From a checkpoint of a small mixture-of-experts model trained on Wikipedia.
Size: 10 layers, width 128, vocabulary 2048.
Training: a variant of Muon for the experts, 549M tokens.
Below are experts of layer 2 (counted from 0) of a mixture-of-experts language model. Rows are named router (the router's row for the expert), down (a neuron's output weights, with its number) and show model dimensions 0-127. Each number is 500 + 25 x the weight over its row's rms, rounded and kept within 0 to 999. Numbers have three digits each.
After each expert's rows: a language model's description of what the expert responds to. This comes from a sample of Wikipedia text that the model never trained on.

# expert 62
router:467452507428499483491491527492447463474512470487542512524514512507446509481525476569499493511552490500482482508478485536517461485464497520474507490500514503512514505531473554501472502506498530535526521544511526474508525446524517497491475488494492499484511515516495448526486500473497509517517486486501518520482487498527510537470478478531460504554470514498487506493508483521518558478512
down0:551482466478471525495480485516493482493505547471487450518493528520552516487539470442486523495528484479490517509506490536460480449464497492517536479439512498524501529471471481438498490497508534506485499472499506507521525525481515528510533439499481522469514471472537486517480488487502506495497470463490486534473464481506539494480512500486454494480534478474509492485507481501524497479538
down1:509496536493500479524467480498482497521473466505485524480525508483501542503499518520490517526505473522489513526542544466480544521508517488514479466467470482551472489518472527530507508484539526550524548499524505491489482499523532481505511528479450515493503485493550495484513455456509541509469489461503539459520516504471532477537465495507503498498519531474536517515498524548525548503540
down2:537543457500518476498496559533488500472489547508485510496528503517487501489495489485531470490469519524488510521503497498487520492494510481528549504460489494494534546529562521462503508491503504497528474453493478521497508478555517474503534519537521459516465516504499530526525498497406498495476530519495468471491519533475507477527485505542539504470479494518509524499489480510454487495503
down3:479481521486492492492498483527506453559535501533494513480564507502468490495501466512528522518498480449505528488518524553526505533522488537499500496458492500461502491496502481508497489467520512501495534522476518487488509485513525504471510550507460550450488487505463518548451501509482517455549508534527496498479538477530512509486457489485484487491503527477471504443496500502532490462467
down4:536490474519506532482522499493557476447502533496478471472523487515514480485541470445485507501497517501478547536512511513552509486521518501458536501476517521497501509452507483462516545479538506435455512502503521488531444501536514526507501511522507537529480528507488517485489518465547450471543517500511522486494490481548513473468519488488512507522513486502487494469493508488480483499493
down5:506533498505516504521511489475469534471537498493505490518470481482504509515511486522442516483495484452516523467456481506477490530501484481511469524515490479477488488476448495438534510519484533492450525549477507533505490457509521524488508493452515480464489468477514518514471520510481512513436496504467512514502558512494465548530497503465501520504465480525490525492498462491539490450520
down6:534548485493517505478506528533479478531516509504479504494494447507506528521538488474471507488522449510486474484482544519459521528539520504518478534541509496512524532512554535432530495504489489521520521479507475499488510525479461509494470516521537535483526521479530514511508486477500513486497490535474521507492482462474517542528553513551476499515476502460540481515491498512488511446481
Description: Middle word pieces like ce, re, le, ass, pre after a stem, in music, film and TV text, as in succeeded, Premiership, sole.

# expert 29
router:514503506502496498441491545486498495503475516522541489516507502528480545474562508503472502512563502476483493515523494530489505492456490512479503466558528499489556487492492510456491546493505537507519513502517496470548497467504507538476482480499454521501498553500501494496573481454490508519519494479515548496486518511505549509475489457515470522529551497508495486472516507508507488483507
down0:536479537531477499464517465466531523434516486477507512545489560514494502480515489491495491523478479488501535523503483550502516518487458492496531519478527458497497563502479495454450513517496488561499522482551503475518533477523508502503507482507498496543475507463513500531486537498513470559484478491495490478461485512506502516478524518502503518468518477495488513534525538498480525468493
down1:512472492476508526543494508468503528556512561479519491479520461503461488481465509474472495503484543497509454491496491456494474490468508458473519505495497494488524450505537480532484515489500474463495491471486477500516474509460523504520514469495501527529485473491471501454470522541450562509510506460473484458535530517528527477442526508485493502503470467490510483491508497512520484472491
down2:463536515492498531502543521511501465529543528482511494479513496530514508490528491537476493483454473463505460516521548511519450513473534529499522462495479493499553494487521544469543482528518567506474510489503523484526518477555528486497490500500526503497502501486513503509526470534525527450498488487507549522496470514566488496503489517489523490509482532514510531496540505505520479501541
down3:488543527489489512486522494506533487538516487479455456562458525507465516495527498471527505468489504502508526521500513504477516536565530476496521540499494462502503472486507513485528516515461469517485479466501509463497498500495468492520538487496536495464448496501505533498490481465499491456537525490554530475504512498476486517503504521489534498527473496509547529539500509485506434461477
down4:538489505520511495466484509506495458483486503514553491455510450485471499527499505484492473501525493484547483525502532500505525442464508508491513467516511501529502537492523569553486502527471517477430516479535494509493514507544492468521483506474509481510521523501561503495525540460494445483451515502487540502458524469465536508499500503513490501494516530505479500508518520483501516505470
down5:491535522476467514477483524474518528543496535506455535490489513524480531482470506507488514497566524539549489480496500517525475481519512490503520481494481509534522493517473531518500552514489495503476486531496494517527449467457493522505469473492531518492524473505526508483506511500479478479510488459525487464491468487503513518530551490481501536563478513495504497500517504486583508535548
down6:530552483513500510476468483509523482509490511523485501497497570562469503516463484512516507481498503499506485488472491534483496509535471510480523513475450544500510491531470550504586498494450514531504503506507477498485515506514492473495496533509494486556495465503513483483507519536483463456503502513496494493520497465510492493485530506460460495519475445504514461481468550473465492482494
Description: Digit tokens, mostly 0, inside longer numbers such as years, IDs, scores and populations, e.g. 2009, 30,000, 470.

# expert 58
router:477513509474487506480492521459495489500474491483517498532537518492483521486510478586488489483515492474486465503516507513535496494494485544454497507511525484525522506548466524448508531461529524549497521504507524464521519431531512524490492476540493570481504535530518495471492483459488510513506470459494487487445514510507517503493475490488437509518476497516465507496498496519525500492493
down0:508496535486497497525481491506499502522477502470487536473490509486473520496539535504475506482527507473516526534541535504490522495489486551523510511506473514554482452529530501476509474497492523523512500528509451511472489475520534496522502526483481508515472514496520472449534442462509494510536493516491441520522523532503487483500480444541512488531456499473462502482447466467490449504485
down1:521496485455527528515470494511459484520532469492509480485497453547499529507541482479484513529528490507505455499527502486530496545506463521452522494509521495498487530518501517554511485504513514513522484447491478524514516491518478490517545511551524481504477524532535479486516492463541448502523488540508479452484496481498461500495530470443471492521490506494447496500483526516476506518462
down2:537502472453496512508477533505488521536446437495507489472521516495509524452493489506457498499494484486520503469504477523497500458519508457518539509476484509537497493500509500540550487465506491514499498498497530488479490490556472526500522562507485497511442456515499499492439482513516487504510500525545473526531475500532501536486505510498496491456553491483453513491484506472522538516530
down3:486477489528467457510483493481530491485483520489508471479497508485473467519499472449548500495502458492454518512532495459505485471530551510480500539497491500464486506526508503510510501527518546481520491525521509537516511504491502493510476503531557498511466494493520522527524530544518461520529501547521513529493457486505496492496489547502414478499537509454514505485457518457508517529487
down4:518490518493498508520488514558472533448475485493494497494477511488464520475500486515495496448512495450491541487496477467499493445531496515479506515490472437464486481495477516503473499492544474482509488456565513511488513494493562441506475475497478481508506504510529517491500465524530512484451522484555516531491502506490475482489478476505541487484504506539505488508549514515496543517532
down5:499529524500515465516521501535526525507494523540485455541448481492483503478483533458519491478493438515491494519500517476530517493544486500474496496543474534518539530467472462497518520517505516498482445492501469521492465526506538470496475528468508438476494529510516519478499518478488492495517470499483516491493474500500510535497492494468530510493525517550520512582498473508492533495537
down6:535495514503537478462504505448466496481549510504500466502484477482461471469469519535484495488491509507493557470451521493470492481551528510494483490508500539540522508519524485514430554498503523522469543502510583502467502496478481505467510519511499528508531505487492505493544526512518530535490490466521484527507530512465488475505502483496473509496506472466467492486513499512528471524511
Description: Word-final suffix pieces es, os, is, as, us on plurals, verbs and Latin taxon names, e.g. heroes, proves, Siluriformes, Discodoris.

# expert 21
router:489500509500468475480502515476510467498472529504510450499516528516475523499524489506502472472500480441491475504451509505502470498471499521465514495527512466498542457538489499447497535453568517511542529510515505471506523492514511483496480482516456514482517502514484510473508472470498510514587474476529506519485522532510546509471503500567483478498503526511477502477508466499531493493529
down0:514507542510509512481467476534499519491505494505529510505474531518505506476487467526484444564516516511458511471518476504442472464469507494521497500513525517469500494446512519508492493517453491489489467486522477499429508548507525519478516520499484534525468526517513475531508507484516519467521511480498491462539475512472515474453524522522487476529517488483466540477541479550510488484526
down1:497502482480492547523444463470532506516467488501510464487469504483478491491460517514534453453505514508491500491493451487498505515535499487531460504507489499494467482514476497522484488485544417503478501525491442477487490498554522502524490510480481493492532496474476513548509567449487484492494519498484493525499485522547517502513504496519543528490482491486461507472508518512443509513521
down2:524476444499497459485482503527490518480444531481529485479496511512512486495508519467477520538515492526511488517511477488474504501496539536486521481501456495529450517501551501534484521515466522496496491505478544503479508529501552465509477523489502475561490491511483506485536460501528490453496508467550495484488499452495508487477537485518466493529533546530478528498503458510543484455498
down3:462525456537487516520504491473491521467504516499448461502511506469469446515461522502511531478503539499497522508500541494486517515480461502477520499486474549480537513489489500565554480474457531456480485532507473469487471491452469529511520491508498541505492513537523495491529491489515498508476508480496464520505510477498535448486485514484470483541486535504491503475488462519529470528511
down4:510525487512501476503489519527464528496493528512509458469513500506476516492506515515509530490484469510483511473498556473524490570524482485493507477432545489468489515515499499531533469469496486527532499495503499498503517506524476536465500523481502533478501533445538491471464483517496486502477550477534467532481467464486457483542491497483471463479485480490551507491473530467478495456510
down5:507495525474502512542516489551499462493512457480518497507500537544521526486562453525503498503530547534496520471528527492515477494558542501533497520469467492529491494496511485486516515510457501503487469447489533507485529500482537512463506485542492492505456480489544514497469534559472506531485518476460489488456480493476487547503480520494468508490516523483505501509505524518485479522527
down6:482520494523548508507506470517461476495512483486475480486455530497461504481493522496503492491513517517508498482504498494507453521529522502480473495471510512450497494473531519470494499488524510474514509460489509488484481519511474530517499533529522511496515464534540501540508499460503518510547508468521525580457465525494460491529470503489511487558506491510490526495499525562564447497464
Description: Closing parentheses after units like km^{2} or mi in geographic infoboxes, plus plural s, commas and pipes after numbers in tables.

# expert 36
router:493476506485479517495486525485464508505487501527512514526541515501505543496520511513489508497554488482484489515512484498503528496468464555472514520531504458501538490528440509491502485506534533529510523524570512511499531481549520505506456445505475509454521520548567481524553509483459515503517495463516480523489509543509492501502450474484500514487486519522466507489532500507518508511515
down0:490470510453514492510519519496526503497490509506500492481489479539511505487554467528467437493474527513485496470469484478474514486516487465520514443524467568533492507491567482487528519486485503508509483480469482481501490478514509522503524482503508532512495468481492470449508471521510505479510496559487492529488559468467471525506506478547482506545468513480494494533502517465510493491548
down1:546515471499545476468533529530506499521526452500480470497509499485504505517502489515509495492493510502529465469482475491456520482586513486514496494488450525523484518490501488499496525488511532527476471489501493476526463513475477522475529515500485535509486510545479548498447475506546461482502502478492530498485465465502477494518519548508534530436536501511495489515520499528520448479500
down2:468492521467517468502476515522493523521472512484494512484479493485480479515491530495469524466512484540516499479508473493485504553511518554506569508463541537474442459485525475531499447500465512488522480501521517529460517493451532496530492522503490519496523511520500512494508480460502547474471515452496511479510489488514493483460552512470485473502532501529530533488512495511554498485519
down3:498500494449506526520512500479451527508448526518512461496472502452538516493474520511549536512527489542532538493491497493488503498478503517472449518466499481462510459530479451500492464519500508506492470516463477452505522513504483536505517443495479479514475531501498470522502503500464544481481495471446485476536509538498483493523495559498512521514489526507539521513507527484523497517498
down4:490510505490520500540477468498506497585507563473523489501518451477475468513483486461478479535512520518556523479539521518545499526510474536540483531519463477445530498491481556477480515500530489475492519520465519511479518548525498492517503468447525497493514495490500496479489517516478519500525472545472467494469500505517493517511483520502523485495522504492528493503478509490449494505493
down5:457519487494485551474544449495508501524499472463516557529490537500508478461517486496498528455514482491489531487504481447505491519460518501540497498532508456470491545439519506509503508519475469527489461527490535519482505486543563514515500544481501499502519440482533462503487504509483482518476522535463486510470489489471513507513527514458507493526526499482512516479512488496488505490488
down6:469473455475490529539506477496502494533536486498478494505508538532516496556496497493510525480527504516479491470478551520504501476447493495527492496534497499536539507483476494496526547534502460525473554524546505514495531538558531529489503507524504508516489490482496495505513498508512495478444509476483474490505526527490448491514568510503509485485495506494438549513512473516523476475511
Description: Hyphen or bullet starting a list line after a break, table pipes, and sentence-opening As or After, as in "- Synonyms".

# expert 59
router:476466527487504516498495517504486466502469514532505515544517520538496553485515505503487514501567416498470485529505477507519517491464477543500509495517504420505538514524446520494475490482513512555496522529528510517506511493530513505497445437510471508489513506550526494535523499478485530509508497479517476503472509526518492519483444477497494493520512535500477487484489500514502513500502
down0:507520477511521503490501542532499500539538500541524507543490518463506476552482549467496484549525489503556518525466509485496501497490489498487460513490466490490494537534541536530478522480485504525488491554478515468501512521472524504516493566512509513520511496459500532502457487519520493507517521545528472492507485486530488477477539485484501470464521458559484475493536483522475505505493
down1:488500555510468561480475497467506498433467475482524472494492503514543527484480481496510488516484489487523476485472493525500492503439531458492475476495496497485478535483480501503527529526486487537461565451486513478481513529495489519476505513537448512520542461534467462490441510503506486490485479501476499530482495509510513454491492509529515511486503496547501532490533485509508532495513
down2:462488531532494524486528505506478493506505492538478474536511491531530521497545556492481514458485457492528495500495486454495491501494534509500509506535510528503485536499502467454564485527510450542473485484557483542504495507476552484509544527499471506536513514492478524547493507463521505503485526539507499488471467494504506493497507505509509529516515500516490477491495496540535576524490
down3:506501477478482526518516550420525518445477533536508542518520522497477476484519490470517474498536532507474506476492521488524544523468510457485525452537507497504510478507528462486524488471453521489514519493492464505479477493462513508507513505473477477532567489490516489474517475483505492501511497490509519469528500489490461501498499469493475524532490546530486535514506528525552539496489
down4:551472518499469507513495496506493513435486489510489558469496525508500512524544470516536480521486475492457572499508472536489523479517512525483489514455504513528520485544506531528467540497493551466485490478474537472517539476492505512528484529515512484481504517502480483513540485499483524490504494457496536516513559480501510522492469501533485474483496534506507557473517506501541499523498
down5:433499504493478427470508490487489485472492495499533508527495499492481491504479516489464502532518464464496505522493528522511477499496488512532443521503527537466523492547483516492487559482513496428492523513444496511502475512511533523551493520516480503511504535491502511492519496463474538513536483521508460496492511546542519485479516539528515535520527498504528527532481505480509466523481
down6:502542525505494493476488498504486467446496515474510504484537512486485516522520461479522477476502470471463463498462537530514490524519481507447560506534530461481517466482494476507506488509495543480516502483495529460510509493496526507497549454487491516461466493516499435524492488476494478513482510439500530534476529502486469536498516501506485497537495500533516534472494484531487535471549
Description: Dashes starting infobox-style key–value lines like "- Born:", "- County:", plus pipes opening table rows and heading equals signs.

# expert 20
router:488463450498476498437486514497495493445450505517521469532541521516492540486532481491485491491529484474463492517503500582512509483475471524498523483519512495518559449508483505466476559487507517502503522490515508497537508447528496494501488490500467517484502493512499485511559510474516516505508499476497514500500515518500526492466472475505436489521552506491489481480493505510516500441501
down0:523512538498495490491471498498512494500523491531516475482513471475496444496488513479495497529494510514533524489519516517469511497488502530529431492548492468505490488538526449482451528525488491508477526486466476494513482487456454531511495486465512513511481515482478501534521509481519466546494485505498465449481535520450505459501501451563535508464506479502499480491473470466488532465512
down1:499522510491479492476482506499480554495489469511510518515513536502506505486501507446561524517477502485504514497475496504517506480478540488513539535504533487456475502474443501472538499506520504488448483452509514459501527555463480445520486502477479502539488460507516535488506501504476524467469541529466507527531471502525528517490523517507528503459535511512483489500496544504545459474520
down2:486485491496503509536512495526506545468483494524491531431485565539505488492520487493489500517508506470524500497516505507501479500503528454498527470536458513500471464526514455494471512467504500494520488496500490502495496566528521443488513528452493487493491482456527442502439505466478499513499503455494496490484527526458480502518479517487508493465498543479449447527507490493519500493497
down3:479479458495501461518510496525508500537493457527539493508532495482514536488493510524511504490522524452508501512519533496553483479428549517486480483510510511463558481524482522481549482481512524520538505530478500533526496515512521470511486507501521486493508512514506468510481503486516492455563468552499501476454543473534541507496502491462518503492513522545464489499501473517496474489478
down4:507466461474484457508501524505487542487498542514514485461493478510499524553521481515506520484513519472497484510453478531500515490508492480483506521536486483485470503463522472485511511482517499556492490522506540473539489471507446467509520550566510492511503492507515507454463469538505538503507499501484483513485470518471490424486524475502495509491477455473475496520518534450501516501463
down5:478497509538496543519523504486482513497523526522485468527491514476523466488519493468490490505531496522508495507519512512489518504419470494527493500523544456484506505504512511512467558488462452521522481499495494506511500513508503432514487490483497519512469546437478522484527523500537461515472512538489529469513559497471531498488564506504496511522511509498457461459484485503502523479480
down6:541484482535483479498499451514533511506491525533507513509488490462505528496509498498512498509539493495486493451526496494498498502497486505522470495482490493515477507531503543525499503443485470459496479521435494531511543522443498560501498508472500533503497505428490516527476498488492476473473496503475504486468514464497459527544477481490491422512498468562511483484463515512475501493491
Description: Digits, mostly 2, 0 and 1, starting or inside numbers in tables, percentages and years, as in 0.72, 300, 1964.

# expert 57
router:501513528448521471465494503501483483506474453500504452517503540507501516503519484493477489482522458408497491530476458507542493497508467529497500473529524498513521506521499507470475541521493513498526502511505529494542527481509585507490494452510453506501511485510546453528518480497445494528514500475530531553473536529500508493493495481519500495509500492488494526511501500525513505487524
down0:503496488493540523520480495515507507482433498482526508505494519506496501494534495485535534486539479482511482535504448459515536480490485491473471504615477495528529535462469480518498512487532526515494466513513505484510494536488501529475491482433479520491487479490544450521526490472508529516514499485519484517478529496521473525493495488508517488466480502484448476487491504531461509502500
down1:463467470542507496471452532507512474484546530513518482498529515506465532502500509535482503539508532497533484516502481510453537528488495528537502505463498533542460462512480469503442474496490516486509514476496467470496497482491456507504529480482541508474510497515485523512505508517482491476481495498503465487486575459507496518530480455548468501470519524535528478520522540495518500473502
down2:498463526509503441519499492497459507467535454517567519477541544500485485528520521533528518526505478484480507534531507510483482473501479501488520513478548498512489492498485521495475497475497478517489494461519519518503500488515487478535523503515500466487499482500513512464515522552465512501496499508505550520513507427517491502527509468571489546470486523529480550500484526459514489478530
down3:556486500476469507475503476481504470525520481484526495527528500499518505538524527460507477501528522490517493486513493483476493463482488532489529517505485481500506537470499497450510527490516517436495504535529480474511516557506456500480525491486508510519514467543477523544447514502503468528504494477438508490492468527542497479496535512507514454522486523481488497450455442523504525483508
down4:473494485512454482531479503491492494515514483505525464506511483516510488499446513483505460511524476482513512515456534590506473463489505531499489504476511482509498450530468533472503489489553508511481491543524463488529509488526475496522525526536514522527492508535509518489505452505516548565488513484483462441495480475542463509466486489485501515458536516525504498496507502477506497510513
down5:534498472498508534501504565538508494515464514515507474492522487506462514511492497526504473485490556483500490516513492531528483522512513480508481483510530478485467485471417514460543512483501475502465505427528504504475512507480475467515494474524504498527526539507488513543523463510488537490515512526454527507503502535527479488505521515500506535510445501534537512527550489509530490530485
down6:477492516512533464565521522499502524520458460499494493502531493502558465511472516504476477504489494459518551519479549511521496462523568472479483505502480527524509506488499502506537519487513486468523499537501513494498514530474504495501553506444504522571501490491463528461520496502459492514490520482498476489537499519441480511492496505500507486512547475488499494506513503449507505530529
Description: Prepositions with, for, by, under, during and auxiliaries has, had, have, was after a subject or verb in prose.

# expert 54
router:507499504469496506481496513513477465463476506499542525517520509521493530485513533538493511504526487493484457497480465547509461468491491479522504493501517454553504509515474498481484542491485505542514556518517528498547524490536536562490470472517498513486527521546534464488487515469511542509521470465513512500480480491514509521448467487519444502531512497507465504510542484522498503492553
down0:495495488520516448485499539508486529506502478457507514470502492515505529488540520584465484522486553566506530467521473515491519513564501512505495522488505499504478480475477506486492508507505474439515531515512476491506527496563500477500499506493495500450539458478482496499548490506506496539523511507488489512488539515499495523540504500506499504518497498497478533496542563531512485542512
down1:528491505506489469505502485476485559467519505484483496496494520464492497501490492479486487504453471462485533455449516503531464519468517472480483498487508475535492441562473480452493530527449494508480538518476498499560550510479500488510507496472549499540508489510513559506520472501474524508493507516472496495519490455492500472489515494490514497534463456516480512475517481535488520467492
down2:510517488489505515491477490511504477516477511477559488485440517495452528485501562520504506444469471487500502466486503520508533504490458516508509567455495469484479515526463536528512518464509514512496490477507470514509524507497563494518472466492517520480491480512491462460464519444482526479494475494483479529461473492518516481515505526481479499492469512531507477558486452491504512510498
down3:463506487510492499469497491503558456486514480507472463478505533510502520540469538490483508489514514543510494535503506450533507558478488492521516467496460502503500450538484502504511481515485443548474539511508496509439462496524520500502506496476494488465505485527476478504556498472470530544526490514508490488485554492527480506524489461483474472497517524510473507530479494497527518532539
down4:520511523496530495450498509545524545499538544497479522508496486489509518537519484451494484480501466512489542498512489475496498509463493468472484509483492507507507486486520496532449481512477504483480542477491483509517483503511517488450467479494438512519458451531461518533498517487447528481498458524493515561496516471486507519518494510511451512522530483511501447467461511502501516453478
down5:482561522549539501515483458488511490506520518512523495515469494449501537497489553553486478547487507536520515482486481480478541471501518456523556484528500519506456475505515497476488506510535503517531508491511489542458506507523509446501497525530490512507526513521501499480533530479489529489486453493487476438457490495469505474528493501484490487511510478532541528539493489514476515511496
down6:522486537510486516523498514525529477504519485438469488472521510500502484524532453483521468495529454512488518508525480518520485477481483535499505499490487489474506516497473505519493528503504488429507486515485482498532533505494540553507509456541523504507521510489528516530492505500495414503506504500513511487442462513482503553473474496517500491488501509455489458454526526524526537528455
Description: Mid-word pieces in names of bands, places and titles, such as Stooges, Stories, Marietta, California, Paralympics, Star Wars.

# expert 60
router:507491502443485483491494505488488487451503498497508483508503499550486495486521508501475490493518486496464486541472464503492482481501478544494562496514519468547504518506497508467464547520522512522510531520544580503507537485522525490492475483530485507481535498504552503523486524485488514544520481466500513509505521494519494515488502465525493446535482533506476533490523463545495523473566
down0:495465512511538508557478476521521521527500501512483530488479499526488516486490485499491483479492486492501516492558479470557525476503510509493524551525527513488532526452467477507515470467515451498463524490499498481523504504517536534528486540501453520532448472525531516519553484524486466507465513465499502486476510509500543523497497520497448465508543485488525507505497494527475548477477
down1:549485472499496531551486460509506506448490535486500471494453471494517507503496512506521472482502503513538540510473556541490451516526531479499523433530474469492496529525485513451466528516511510533520519521467532530506496488500541509513469507477521482481542506498510521512501464491494504488495505440502497487500542468505486499492481477501496517526502470510465528495523523505477540445516
down2:511487475496498494539486510462496528501552486456491477461476541470555512458462474485497518544509483533496500536502497503460470499520507489470510530513503482490455520539519504512456456505515552490512484539498513517512515496507515489534510478536484492509458516484479494545534479524479472535549505511539545487492480475504462530490467500451534478506489466484498538508523524509489503494494
down3:511495510521509484510527497544479510500483506477531544513539532471507492528548486536529488536483468543468524466508535494501509463485505522509552500518527497525516471514512488483449510443492506502470552501473532506482544521460517504481490443475514506450540508461488473509518524504519477532487477491484486509490476476509490516478498459518515491480463488526519489521479513510498556530535
down4:468493448489525501551487482467481490520494468481465506541488490545533475528486541442471519468495544556513477506505501483484509496520535504536483526524499502482533473498495499518516480497486502505497468497488506501479477487434462524502537491475495504474478526479521495524496473486475467511507484525482505535488531496553523511522483467496497550491505521508487488494470472460480467433469
down5:457506476501466497494489520485515466520538465490480497486484582483485517507534483462525489468483493498514513514473451507482495457470503527538485539530485503499508522509506488512502518491458501490495503490491465515503471472555503477491513508513491490506524470539504529502462504473547458480519496526518512477493478495468481541478429455511511513508486511537483523519483547513521562472487
down6:474510534522473493458533487478501509515508501464491491475503486497473530563527510521519547484517496508537470510493489444493513505540517474496498521547543479476467495523486486467496502509512498499444485497506495520483497482458514546527504469534523495513515505534486471538492478519501471473540546497480491478519538492507505496513492476556553530501445505483531537550514509477502500509535
Description: The word by, plus the starts or middles of names, such as Catherine, Father, San Francisco, Philadelphia, born, Mc.

# expert 5
router:522532495482497512472496530490496455478468532497528458564519493499498515483521486506492494474496486447468484546481490529493464480493474520497528504515526498545534486530485534468482506471508503506512537529517516436525514499517528523474497479490485509493523533512509494494495495458486507520565489475504512530434505524529521504496474484542478474506507523513484490471537461500496499444552
down0:543485467458487513537507497488452478504477479517458548486484522524459521483494482492511498449496514488454531492471508498484507498528511494520480547508473471510464517521488512442523531502481503524529468466497564520531495506532566525531486506507485490490478491490529483466489476498507471491521542491545535498510470517512494510474529492502487503468497475461515477494521526474525535485459
down1:507493497531524494498508504468508461499511451504511484536486484488500490512489516522500486529494464499503522508511444522512525457527484511497473514473508510481501520526455494512483500502503468469527506522540489474511534539483493504492505526499533439494506520490479505466473547490450494519472497539473465491479457559498513563485523580518552511537527475485495517487496542515494494515472
down2:496450446512501518520521474490504538462513503515492496469508525519543491502517529456545496518543493535497502507504484499552482467505502477483466492541441500480493517517524507519454482513471515483493534517550497540508511522501545504533523514492558512504530515512500489500544501493459493508523528509496540517501507503509478494514518523556507493542512449513486485503552498554496477517489
down3:493481513502527499547520463536502514479500478518460467521488545496499497495475532491501502488489492461509540507490468480481504472479491500535494505546524523499483491482463499490577490519445495459515442517477488475493503533512521490488528471492505483500496521490476519489470482498528475468472468531490489480533550523568530515491506525517538472448502485506523452464511478517517533501500
down4:474509522477524440522510470510541490476509509517530586493492455504471478494550527520518508540510501527526507507510522486479511535496526501493513540477538530530501493495511533499491504512465514496485476541522481549499483490504550502509475492477528503507479502523534490446538460484506504447477481504495519446495512475515501454492501466520481499491486476523496514513567491486502504516471
down5:469525480489525495496487531539472489487494477505489504513506540485495481522530469515503510448456491478502507483477484480454498510485509481470493505496515503498518440531492481491474526424545527508517486486510470502489511490488511470478501542447494542475473520507508456564463517502452496528519542489426524501483532500514478528510494479524485514461484511507482485486467514474520488516524
down6:525494542500464484447539456502526508529472498538469535489469474512538541521498499488505538477473497529467458536465530470485470495502504470520505473487521518520466479490553487516495506521513499484448473477490475522496494548447488501504511497477477479516497485448485533457478526466488465507510513520482511478494550530486528487475521472486522510531507469507507516524473512477479477521513
Description: Commas, closing parentheses and mid-row pipes separating items in name lists, author lists and table cells, e.g. "Crac," or "(°F)".

# expert 22
router:500502494497499498478497543494496459492455526474517475520507512509476500486540508495482512468512495480498480516485505526503482476469474512510540480516522478530511511522482543432504495456543536509507529535520511480510509474537532529490488473518445503497507489511516507518539476460480515519537487471551532526463493503530507527463451482501489511551487528533485493481476419515512511479524
down0:534519488525475467482499526533500506571498508485463520537479481508465508512486513440522498477521523511519493510497476488512482513556498510516512513443552491511461519465519490516510535483535517522522486503566464488493483510490505475517498509492472483504469502509526513501463491497491533498459461504524530511493525472503449459528468485469512554503476486498505476524463488488483485453466
down1:489507530498529481486497484475507474505489461486539520519491512492486503496458486489512546519451484525486544512495493536552514527514522560519472477539497487502532468537475511519492537489519471475487490509478517494535515519532508481483461544498497466490507516435534497447482505537495531482543482473525473514461472502526515515493467541510502480545499521490513484505511490508452518458476
down2:480536483557500498502525468481506500522523498501526440476503486530509466466508475534439468532483507535493524504527504534494486482521510506510488534507473517504534488519540470512491544509507526503529517506475460482478525545474515486505550509483483465462519447518504516450461537457501460506517512548512439520476495540503519503495530481511483499491507525494480496513487477480522506514496
down3:477442518490535524488488491500494452513507479486485503469528493501524516494491470509468490491487480507476527492523501525557506501472485514465480474555474492474507501533495451526498481457479465492470542492510533504518511519499538527458466490494494457529510528481511469514482432440497536548494516514503481462500502522473524508488477473442495478516502473467499523479524507527492476515525
down4:485519486489512516484491507448560495448481529505525488550514495499434498479477494491475470479513511494465504490502520530473520456498483517526526523486516488499475491512503437531513516532478492480480518487499489468468514455492457542517509532554519508524477496512521497506549505521498514505527451491494493521494451521513500513479513458514485501508502557493462522457532499464472475526496
down5:532498476471447515491494505535491489554497485469482520494520475479489523526487466416515498462483491510532497484496525493512527540546497488516527499513482502509465512518504493516485503472505474498486463446484516538498495480526538495526503457501525515520476514500542502539459466514516497525490519508502523478456517506504527449563474533480495537496458518489492518488553515484466485502492
down6:526477478497516509499491491474479519472483503529542515531454464502517489491481526477442526447514500474474505466545521496497497492515461534500513497513494513468526542522507454495494508538494509497484516490532532509487444473503484466490503471480483537487500484496466504499494547480554478500500504489476472559525550520499536519483509497473494499492505529527503470559472440498510521492461
Description: Commas and pipes after digits in tables and dates, e.g. October 1, 2008; thousands separators like 8,591; semicolons in score lists.

# expert 18
router:520516516493527511492501528483468470501497521491509472537502503506503488478528466544487501479511476503483460505474466515518516503491493515492491519518530492558507513524468495501472573495503542539520521549508563485542501458521504540474479472531503531498520523547542476486500535458477526499519486462490506503456503520513526525459483477509450533515486497500479500487519490524526500478551
down0:482505515512435535478519478517533467538492512511501545541517534532474503498485538473447480456504513511488486482490529456500478500490517474502498510510475486508521499511526498528508522527487496498510512538559472482497462522498501449517508500520442500509508503464513465509520463504509516506484526484492523519543475494510516493541494459503556515472519520488541524517422489502506527530490
down1:518485509483503485476519502457493476505439518505480509494534511481452495535515544519474496477494495512527510508489512485482538459533464526469519470503509469496500492504490529482517564552542454513561494454485513507563501442488518486477518489506502471504527510528525454476484500488458468527493475504508508515442485509493482476515547504479497489474506487526507503514490517483510516503463
down2:492531494551480501498445475516490490516511513500535539522456550523465493513478514501500530465511483474483457509479531502493463494468470521495521523491490508477499523516449566525477467516511541490494518472508522468459493487513513522487483458472493551449502501505499524465510484549455503484472503491516526528481528506503550526528478496528511493466459513521502532507515489511480535497486
down3:500480514529545498499553515519449456482514454509563478510497477524520505518499497561482498511477506486485518566508485531502492490551506497499538488520503479541503479513503470512506483545468479468514524525502512490507482466516469482527497521538498480510453494527526491500543465504465551504481514484521509474452500480454499502494518479516504499533458509486462495529531490509517470495470
down4:480478486523470468502507483507443539551496512488497524521477499496505472517497489500479509472469512480499534522500514491454511509530497485534472531427524488475528500500524508481516472447498542489471493519500518507505470473508473476515498487495480505498524504507414537501482516540523502472537498542480469535498524477465522529462511516564480484492473486495475496486497508484479556505483
down5:515493451521524487489490508491496540478485530519513434503502505504541543541462522548496492493495484508500466445495502516486501469524498459527448494480523540482463533468489514530518531471526540492509465493536501526471523472490492518518524470499488506495491440507464542483512497497479482489485493519519532503479540541517481510495479519490491529512539482483444494517500506505497525530551
down6:515521462503490520499504505484511515506489510475499471530523451488499485531547520529536502515494519513491524481464515529520503482557530501497483463529542446542497509453472490543539484536496485472493490498511519477533436484497499501537505495499456487536512500485507497520556539528483514525499510508479508532542519479518499516496460488559504510518453494481536504498495482536503543512531
Description: Final pieces of place, organization and person names, such as States after United, Wales, Columbia, James, Classics, League.